From a checkpoint of a small mixture-of-experts model trained on Wikipedia.
Size: width 224, 27.8M parameters.
Experts: 64 experts in each of 7 layers, 64 SwiGLU neurons an expert, 6 picks a token.
Training: a variant of Adam for the experts, 503M tokens.
Below are experts of layer 4 (counted from 0) of a mixture-of-experts language model. Rows are named router (the router's row for the expert), gate (a neuron's input weights, with its number), up (a neuron's input weights, with its number), down (a neuron's output weights, with its number) and show model dimensions 0-223. Each number is 500 + 40 x the weight over its row's rms, rounded and kept within 0 to 999. Numbers have three digits each.
Before each expert's rows: a language model's description of what the expert responds to. This comes from a sample of Wikipedia text that the model never trained on.

# expert 4
It responds to: Spanish, Portuguese and other name particles and name pieces like San, de, La, Los, Van, plus table-row line breaks.
router:532417472429565528545485468512480449516492528554541475575459497418465522450547484470416452499553455455517480456455486491461496537513498518519482490504512435471464431457480431546499493434514462485478481487507587469500478482496556491450504485519445515561538472507464494469493521432501509485512502491495541460559444517469517571529478455541472518538538484509469547603574491462560436508512572522529431474499520475488409498525442461452494443523422558548483497446523486522507507564457554493539601492532543484503455453542494495525524458586555468549531480490505461419528492475580562536493538504486510430490479591560460504465516500488401493499454488546510541444517550499462483500491
gate1:460469437515488430526392446491502513532524494502572517546488518494469513458470529483484537511570524428563409553530461544460437525487481505469487484490510449461459453418543496429502539545506528475547497461477550572529492515458501531482456519528452466435468539479500587491506536517523473513471488530564537520569497444497547497513466497518510501461542540570504547523496497537438446519466526538483535563413453484519505497495517542490534465616372494512532526572505489500534513510507514512446534480486487532489536491497529532559555451527550564570467518507541500464521512471581447506459434517473501491555510518495425506553492578550495520463501426554556554529469491473559510593460
up1:525566486524521488460466465486471532518468546517412498492450496506540528595435525493437526495455389564519545489531487458501568509430524526500512540504497500480502494485461567545526539466484460478480502588536507518553536510499548623483511461527522432486452562585551408531477506471423434543534478491505479498479481504502467566531452549532498484467524400508544415449507514472495463519570512466505439525493513447499527504511573517531472521502553495520450513539454519485507509547561477506505476541546534581427563466531409452449492497436526517463536485516457512524502471526474491499472504488444561501494572496515563498465493547454505455513471460484463517608521492474547469445551
down1:515453525507493464504493508509526572615456509494478486522521442451506521474575515466479483481496484472478522461528513578532579466470516556546468483499462507439454430478465444448502455490583519444433444514481492498512523508475486503473449510555501551424497460503510475499499455483512542457474516563508531566562520472472468461511579549529445396514482499541521455507493642544507473523485528492474443538528554468509507445525477534454517554426542502485475484583501522525500501521483526399505502516480474512549562477409438500447508437442430482551505473535463436478461471428550487528504512468425535481435549501513568524539500507534477439544519449494461474484496581504504563513529
gate2:426492480497527451526467448565500488448489527462516542498581450488469520464486517517478501542518530542505497498447485567506480528452508489535520439583518501431462473515512549491506529505537497477539601438494486539523487536491530473555562517431435476501512512584501517463504434536410453450518508469511590418503485471452445395427508582509497523567479539546483565493501490576486485512440582586530495524509521520479448489487491471508474499548466581562438459538543387508540534502468546518571502454490516470505453500418472471597488468511508496467451468433502515456512568483520478511551482500490511503491426536495538517546514520568522515530532512442463497495497490491506574513529
up2:547496481529486472581573466562487499533480511484559493518531481499524459531480498598528522496506504562559464542512456475530445459563446451516540527508514461518485493461539493478446521463551463440443543525490512473516539473464443474479446529598501452503507468424582553532487479468513592502489546469421536581564486556515451564461508441499484378501455484434514546541502589494503489555519478545448535485518457517515564530551473548460513480490536472480527515495433425519480537466529516497521459520463498533652492505470475544484449499503488487518490443489445446531526574467523499457499562474562565475507537507545529503562505467509441493554499546467520469489469499495457549493497
down2:508498447527484487463578563481518513528446546515496504494473488516532450538447515505577531461495519590476512505486485565514479568577478464513552458520478515557474515501529491506577464518590445498518442493480451578549473558555497568441519496564382380393461509489492496508457497436503465475524427552469452503481462535416433403528508509475498481481514501502515493525541492511496508499532499452460468524556581450562455509536472450438468472521558481512442489444470500455543508458438489517509470498515516503545564531547556560558508460473506447532431545524498495487531491489472561451490521455449500425478503482495470514508510544508575506497517500527487496574488473556469495516432

# expert 13
It responds to: Function words like in, the, at, within, up before noun phrases, plus "==See also" headers and "Identifiers" word pieces.
router:471477462526479490484414497477475556550500514544424522501546528502473491497504519568581556479453462543427574511477504512471553446446542467557507453482532529527545549566520511492495454429513534545442498515545488473535468521568625489529490501577540438573502445531528511485480424471511499592465540510452531519496539493586507574511476513375472548481467501476500444542494507463544501535505470510544511565531461496487441482585519469469417481520552537528467454519556542488490412481517480569515543517432470530479531514511496479506524460411475540465492529567450495494515475444434519542478474517524519490515578531505445485489483464465517479458579505453458504499518522541475492455513
gate1:482534535471496473591498423483520472533515433520514550493550462478410494406523473446504536495491501486506499593489589473456470491461500483515537477550483587519515578497610477512533504538436498513463533477580527499536519502534480515519509517457526535509502538471527505533540506532480492510502569477473471486638500530508446520503487478553479473463479525505508465474486532542510473498469582512443444481451481414553504488512457527536500492480553475536554566542480523490586541567479485496547498455497551481521431467549437537487466500460534546471519550519544520527520437540480487473583403496528529514411494539551512471536557490581468513503513435490489551489588517565561531543489
up1:499516483523513433510493428520483514509554481495514530482503504484462530449493457482525475488409504447440490550520579488499417450492506386536561513530572528517450517493470532446570466552479469557467557491545519435502524540457524535552485455459454493555521496552497509478471542538496462515524510455521506440497504466529475514489476446449433533553496555468461390530496543496507543534549447399560432548478493470538446509500542529518499483518510425459475486529522466502574458510477466565562535509455511451507522473509508521501491463502533505492482534436449515555531417537503525424555455498517534516471506475544540484458585485568498474443485392445437538482533491445546468571558
down1:533625519525522601542497509572485473490514514482451429609507497530499538490534476436487462498508572531513555508464464476506503469464478572438525506507492544512457456461493497449521553514461443526492531514451558473472533459536434486462516483450456491524535559478539443531540519484437409447526526503527428450400511518524519547508491461514475539578478493558514499473496555474519592505495508504538519555468559467516449504491476511521511556514469478544491541491530460630504483526528498567519522456512485431418540415504508558584474519491543543564537561565563521503472490505558428518490471502569472548461553526503544479507474509509473502513523478520457462473481518487465549517532
gate2:474516555460506455572603491490527532488452540498533482542502489441407368455503499492460502517495576505481571521485561554498491513478496515448470572518511495506573549503502507495491505516503481564423498425516518481534559539543489491522498448568454472454538570508465436487539454484545486536422543468475526431530461537502513480460509509498454498421484485454519536514517497541528471477473449428486542450520471495487547452508494461520528517459530583538520550500477454479557478462480533536465419458520590504519502546512402514482569472455585434466509497546538537448452529512441435522445496512505479573426489563513470555507557478489499536536521477492549541461511521429517518482492
up2:558509472543457565488469513506482509515479584475455506491416495560439550503491472491476478407525497497446486530474457506562542518473467487515511515567568501486515481572474550415491493435514549571536465505481421487441480539381519488555473546508477507501491494523568497509531515480515560489541490498530551600586457554556486531521508498521454397461490489494481499492469486535461533550564481608487552456482471480513462560540538476499457494500553486518475525441521538504438562517548514510526435519442498493495485463543504504544533470518445563515496454449450531465501520450575460475529516418503537488557507499462509481473454549452532566585500463515585479451519531528529458488452
down2:528501488526492536474452518501473402555465538480427480525542576470540516566576538555483460411528487535561463462575503461524452461503466454596514437432491513487492578432514471416520441514486479501457483496518497484418504488500507518540477484446433490523480489494517533542482568429496536506491522546574473443454539505442561528454500423485524516587574538537543501485536406471601501433492455441511491524480557505562531534466492491517491457520527517496496462460525512501548590496505452564493470489450495514508482515555600518447515551479496549555498489442541503536519493507531511497481524492501470529468538462578475525524546515560554435479519483464475461512525500523562522497482

# expert 5
It responds to: Word-final suffix pieces in the middle of long words, such as -ical, -ative, -ology, -ious, and inner pieces like vent in uneventful.
router:495507525484458478505548559555503427494520500482509542528517489410553553551495464450547538531480602474537613443514520487524484547458503469487504466480501450555438484466503459471515539508464513519529517507443466535475400496458456533523510536542485512507522515459453523513435506470445539486548439573461495525548624468494453487421502480476588491517546400533499513473508525560466531533537524454454468505525513501568591493551502466492535566501472530518558547504510508453532498517510548440484548573469498489450557527547566522530492529450495507503484551458448564572569456471473527483448432481511450519456508457469563518543541467484485500483525483524556490516540479499525520515603
gate2:522493483495524486500459513517463493514444539518536527556515474468497489490484551463511526494515489551425454443492387514528464550482554494476523531494575443543558483467568605457566505430503482534484517502482488518509490516472553555515537516528454552509446556433556527488466429504526455573454504537485526547531439448488435475516530608545493476468465508516390465458483520546511508497513491440582485513509491421541490546488526566424489489476520481536502490535456492550550496568417500513488507512506591485544541500528505542501476472539501484513508580507500418574523473549448459451415534479458560514551579534515519537484517512504477487541510391493527456494562449499470519476493
up2:485466410394503461531496472484558533530624497438468454518485507501492535482498457542453510497450497561490575452457527528469501474425438573569551426492493495494441428466470406529517523520551527501509501546511540516472514502499459444502419476472451513509549486511494452465508530546468527534485480495476468441503603468523547528461508524506541529556528418457522551555499477413438489457498502536484448521549462539569451455537461473480518486521449489483510537515501490465457538421529581438463507501475456513473506508515477476513564515468482563471468500453545526490520484468481528483505458522504507504508392537514509501503540582440514481479489484531444606539433490439519501528555
down2:539562440386458464505528456511524550500605517445426520449484464530459471467468465510494458433489428525438458496515541501532487534511442585486523519539487573499471512523542486535551462511519553514495526602524551499511501506440488464538491472450524477506508568533510461389513512535580469509521479471424467464513496467502527558546531477538469541506527469488514503512494488468553492527524550566474497556586549514458550452473496508504532521453519493407510502524540532519512519467386536478518422520484502363436476510489467517451485484431469552479448462538509521494547457529537535536549535528498471456473457470510497498544527541583438476498507527555488501549554468471497534475509
gate3:554489534517475505426372518467483472474625513492542522471504530569446499493432537492498568473432506500478564540482528535452442566519540555521481518477504402499530496520537511542398574496568486532517533522505470466521532580451533466546462527564451471495507537449466473518523491489523552509540508479528461473463517504533483512559528467570459507501540541504534561548504494483539519430439477513466514478512465496411511519518514483540463531549472520459507514460451494523513469534437505430568526469527579476473434485537469514508553483561498494474460501499500550512463467469513482568493478434409468541459498509559509515478544526613527552536540519514459534450513501502431452496578
up3:468496440476516465503610495532579515474422483459475425597554512435520556467604561493424464536567521527521504434515436450448488479499493492532475479440517511494442485474481484503538444488497541501455539499548496555500512449500512549452531538516517494524513541534527479463534462515496516497516487478580510502491589477536459569424516565473526519501475490523413507525445445496427471500565515557514454492532530425553499519477529502436468465558479520545514540538508441522508473517527508481433487530527535509500571559457528479540447491449532508543515559476484518454460450534476478442420492466495482444530549454521481468494522433486484454516442445438479513550509553543588558444485
down3:504544485485505405553465532487546428495525537507546534578530484543494462579559517511491555519433484510423535492431482471454417561447552538521544532543492525476510467527475478537491511455536534496483502492401474493457502593515512514521465522545465464554556490443545465548462484502528508536460474457414514489485511547586454503458527519546516518480524515490485538506518472408488540473496490487479462484481542485489483480527505517487464458511558495548489516506524417577583499435486562507472471519566529338501455509574508545484522490569563423480539451454507559528468531449456517455474483496447456493479532542501522508522517511483529580533534435525536508518529463486490465432535

# expert 45
It responds to: Middle pieces of place and personal names, such as Mon-ten-egro, Abid-jan, Mall-or-ca, and New before York.
router:497512453480566633505503498468493457504496419499521454518584588464507445467523500541460566467487505438499471520481539561492559547571578481507535499501537449540541491462483453507566483451428442438491446494417543521493498529560486476481452492435471546483497465520487530519482485471553473462488472503517544481510543482466541556528527442564485482503499539464537481446543483540565520421540498455510553399511614495506532539508483486465494470443515601472541490497531483452543485512548497529454503464495471471536449479471522527487517534509534471543498472490502514513415483552519492554528477545516439499489434504537452479421494530493435586506513568546543472482569480480501555492430
gate1:412516519518462487491545409521507473481555528519504542528454495561527456495476504491548430544499517502469500495523438514448501525454552543489487571457543551529501493511482505465446499590476536587535495485526463528591524539480440477536502455536477493540546466567542493530535507443459542533501467543518522483551434469442505504517482560534473480557481527502445469489510516476548521508547571506528500455552487457482444456586539440463516491452508482503505468488554491548505525420543495453540444533505585480444566511557520546448505501612471480497477520474546497448564549531489494538527472515416481478491416537494514521486510523566524405567424467417560518487548492490539469439443
up1:442504475521500480495444471440450553556490464453515509518497477489577464517460537435502601514435538473503482533539501430502500465486469514541444437422506422398517524520512434520490453572474479515470440424449513462557463471503471480461456488456512464464449517472526509523510545541554511456442481491553439526595538539590543467554578452504467459414491494473478454460443500504474462491476475516449440516503539527462490515489478500531438519543512520480557490477433528513415580493493468447538549501517534511481492437501524411497495494507543565459415508525516484544512453443458466465524532498474482541457494525498488444494417453479509544518481468564486572527490502530435455512499
down1:478529512478506512532455499419456530544451525516508612492494523588492591482541453487493447523477520499500532451464475573508475596530507542545488518502474508532450530593543507514480501507553510479501523535496521469502551456380583490448516536469444442422524481480445591519502484513514527529520491523534601439529506456498449518561480506436550517396495539414472494479594503558462493553488531498456529550464437499539487499515453505458489564472590548490532539558494473431478474518482505527490498484566462430510431510498567494491440482477506506487515533512512478514498531524472457553567474457468465447508490460455515426513550487473476431447478509528437524465523504504490499502505
gate2:448514419514462526502507501468493533504529506459500447421530451527474525474550473514508525504513560467498505517526553573483552538458528460416594465490522581477534510556459519435481477593508475536531467455532477584530534500561608459644515495516478516464519547490558555508582498522530484506457573520479544520430493484489466460443520489487481434520494523480595566436568393520463450518523447523510552490479487474594465507547445442527522494518500499479512487534514467532443479514522474505496454521469519451488491504442540526489484473445504478478482502432497553479543530466487519476481497558590521473548478502503568511520450500535462536470529535562477477464475456493556511457458
up2:487545509480497525509490543533514507488535492515380540514490546478552510510570495440484453510519478491496538498469511416492461544485518539545537533387481482521420522498452549501570497445523481471513551523518560455497442474450411507438486563481521500533411510513523464492457585496513489521461486515378519479465495485466522463594522510462529549435536548511483398488526474566558462501520466484535516454436516514522546463487503519502488545524467530501504583559499510568528527570510520498468546531539560481545477519506486454550481523535611489516526517560478438554469464533624506539475435464469393537499505568527506476465543550511494481496465499510532490491495518490468493530486
down2:549595585514482510509440434473488467508555514501511494533453512521450518459568467506422442497466523446525479447513533531462499474479460552530445472498513494527516508538527503478509519519459476536454525387557508454501525445408552524474454470478508396452515437496536497515591462544485449564522505544489537566493545564502548541531480525610512497446504537479431436478466437551539465545487528509525515528430548430491534500483532515509514517450560465521490557460515503536505391576496529513532512451474491415582494513520541488487483474541470447434498511524423489464464474451476491529514571508534539510506521485452542474474519508440471471576546499509434485469486461495460470491482